Weights of a small mixture-of-experts language model, trained from scratch on English Wikipedia.
Size: 8 layers, width 160, vocabulary 2069, 13.3M parameters.
Experts: 16 experts in each of 4 layers, 352 squared ReLU neurons an expert, 1 pick a token, a sigmoid router.
Training: a variant of Muon for the experts, 316M tokens, 6758 steps.
Below are experts of layer 4 (counted from 0) of a mixture-of-experts language model. Rows are named router (the router's row for the expert), up (a neuron's input weights, with its number), down (a neuron's output weights, with its number) and show model dimensions 0-159. Each number is 200 + 20 x the weight over its row's rms, rounded and kept within 0 to 999.
Before each expert's rows: "comes before" lists some tokens at least twice as common just after its tokens as in all text. This comes from a sample of Wikipedia text that the model never trained on. Tokens count by the router's weight.

# expert 11
comes before: " The", " and", ",", " he", " was", " In"
router,228,176,140,200,185,234,214,186,204,209,197,167,197,214,157,186,189,235,187,201,151,212,184,182,208,193,200,200,203,204,231,166,183,203,200,200,199,208,192,185,212,233,206,175,219,200,211,183,198,227,168,210,209,190,201,232,230,204,218,177,180,201,188,208,201,191,225,190,221,181,192,209,183,193,243,194,213,190,220,208,206,198,225,164,219,154,175,212,197,176,209,162,190,161,214,219,195,230,180,198,181,203,200,229,192,223,174,208,206,180,183,167,228,195,166,205,210,208,188,184,212,241,190,215,194,189,230,196,220,208,231,203,204,224,184,218,199,165,206,173,205,190,166,228,209,197,157,197,188,223,212,185,214,230,225,226,205,214,203,207
up10,207,178,167,232,213,189,205,192,209,187,219,206,230,192,208,226,202,190,196,197,216,174,176,169,203,215,208,215,155,253,201,235,192,229,213,160,224,202,215,180,198,190,234,202,231,200,187,235,183,210,178,182,191,206,175,230,240,221,202,215,217,171,200,224,193,195,207,187,188,204,170,200,173,203,219,211,228,208,191,198,233,198,208,200,183,183,198,190,201,200,191,203,222,203,186,220,239,174,204,231,173,203,182,177,182,254,185,193,205,218,193,183,218,215,227,204,215,187,197,182,206,173,211,200,223,188,189,183,219,205,167,161,170,230,184,202,191,169,227,213,212,195,202,156,202,168,192,200,188,241,175,202,189,226,222,205,174,201,186,176
down10,191,212,227,184,207,192,226,218,163,214,204,235,168,188,215,200,210,235,196,206,191,222,178,222,231,221,197,196,212,192,189,160,210,218,177,213,182,199,196,203,195,221,199,189,168,195,221,190,219,225,227,218,219,173,168,157,192,187,197,214,175,234,208,225,168,167,207,186,219,177,152,189,205,198,199,159,219,205,214,231,201,195,156,195,192,200,230,186,190,166,196,209,233,198,196,204,191,179,176,197,227,180,185,216,190,212,184,231,217,204,229,201,190,177,189,207,201,198,191,197,169,176,213,214,222,213,174,220,188,182,203,213,203,193,219,189,209,213,196,209,248,185,179,205,182,187,182,177,191,170,224,190,193,192,215,193,245,217,190,263

# expert 7
comes before: "|", "-", "==", "The", "===", "A"
router,225,184,185,215,158,208,188,198,211,185,207,202,190,180,171,156,198,231,203,189,180,207,193,205,216,197,228,180,202,213,204,172,208,176,214,201,191,201,191,178,234,227,235,188,217,232,196,188,207,228,193,224,165,212,206,187,183,196,183,198,196,235,208,202,219,217,180,189,208,180,198,205,170,189,240,172,180,176,194,173,194,222,206,172,216,160,181,199,220,192,171,198,216,228,220,212,235,196,202,214,206,192,197,243,213,197,169,179,206,210,185,182,204,240,180,180,214,221,150,170,213,187,197,223,219,206,200,160,160,230,233,202,181,235,196,240,192,188,182,172,214,180,199,200,203,227,176,190,177,208,194,245,183,212,218,203,210,209,202,187
up48,187,208,188,195,198,234,219,176,215,198,205,205,193,178,191,197,191,204,192,197,189,195,212,178,199,215,168,218,150,181,193,224,244,185,241,211,201,213,171,179,170,214,216,170,220,187,226,193,218,194,222,181,169,195,237,216,175,194,181,187,203,183,211,200,203,195,211,180,194,231,184,193,267,208,245,176,228,201,210,218,232,193,215,222,202,217,202,203,194,174,213,153,208,211,145,206,190,169,196,190,229,155,233,181,223,182,203,201,189,179,215,218,186,210,208,205,212,173,172,191,204,164,208,192,197,220,221,201,210,208,208,196,188,224,214,176,195,207,196,202,206,216,215,186,202,152,176,184,223,195,209,221,195,171,199,164,189,209,191,224
down48,241,202,174,204,222,218,184,208,182,198,180,190,220,243,209,165,194,155,181,205,186,237,233,171,239,197,179,170,225,215,198,220,186,154,205,222,201,179,225,184,199,223,213,188,200,221,204,189,199,196,206,214,205,190,211,213,212,228,177,199,221,183,203,188,190,193,185,185,215,176,169,194,200,163,223,185,204,212,186,165,214,210,188,187,210,216,198,216,164,197,197,209,178,188,193,220,182,213,212,188,207,250,204,183,224,229,207,207,179,194,181,185,206,193,199,167,180,227,198,218,227,169,211,212,186,209,198,172,221,188,224,226,227,215,192,225,221,196,219,216,164,179,203,220,235,207,178,172,194,240,226,173,207,247,213,199,190,219,213,177

# expert 10
comes before: " |", "0", "5", "4", "8", "6"
router,208,214,195,225,180,209,213,165,195,188,186,207,198,209,207,191,157,217,211,180,149,190,164,204,182,193,217,182,192,203,245,160,215,229,231,190,195,167,215,189,213,234,213,196,205,213,207,199,190,230,213,170,211,186,218,203,201,198,186,229,194,190,218,248,214,197,216,176,218,173,219,202,199,203,203,201,190,203,208,199,209,210,173,176,193,168,182,205,195,194,192,171,186,209,215,192,205,201,200,203,195,230,201,244,218,256,190,203,251,188,222,197,215,196,204,194,212,199,196,192,233,189,192,203,175,171,241,164,229,229,190,230,204,223,205,229,186,178,251,189,172,206,191,188,232,200,194,203,202,207,197,222,221,215,234,218,222,220,235,194
up10,236,212,170,199,202,191,206,156,216,177,202,225,166,200,203,202,214,191,203,182,207,217,193,217,211,223,204,205,197,192,172,207,234,209,237,219,198,193,230,201,206,206,163,171,196,140,189,219,203,207,203,207,210,215,207,180,213,222,181,161,223,176,180,196,214,222,217,207,178,195,179,179,228,199,181,188,222,175,166,189,221,207,189,184,226,174,206,209,241,152,207,187,203,227,193,223,228,178,159,215,193,203,200,217,197,198,209,167,216,184,202,199,158,205,217,180,177,241,226,220,184,179,212,227,186,165,197,188,192,244,182,192,201,179,234,192,183,185,191,208,208,224,195,189,218,187,196,229,197,214,180,216,184,231,202,237,191,187,193,218
down10,171,198,219,181,192,207,178,221,211,207,192,174,209,211,201,212,222,228,197,181,180,206,240,163,208,166,224,183,191,212,198,191,175,194,154,191,199,212,181,187,181,212,219,180,167,242,208,167,193,164,224,224,187,192,202,242,178,195,167,206,196,231,190,219,213,212,199,184,220,210,184,192,207,137,207,221,176,200,183,209,202,174,209,197,200,220,192,210,181,186,197,210,185,218,206,218,184,195,170,205,206,224,199,195,195,172,159,197,199,205,150,140,185,210,147,232,209,206,235,221,198,196,211,202,194,214,198,210,166,172,198,216,219,214,209,180,191,178,228,190,210,213,198,187,207,187,208,169,220,192,173,235,199,195,197,193,216,184,190,187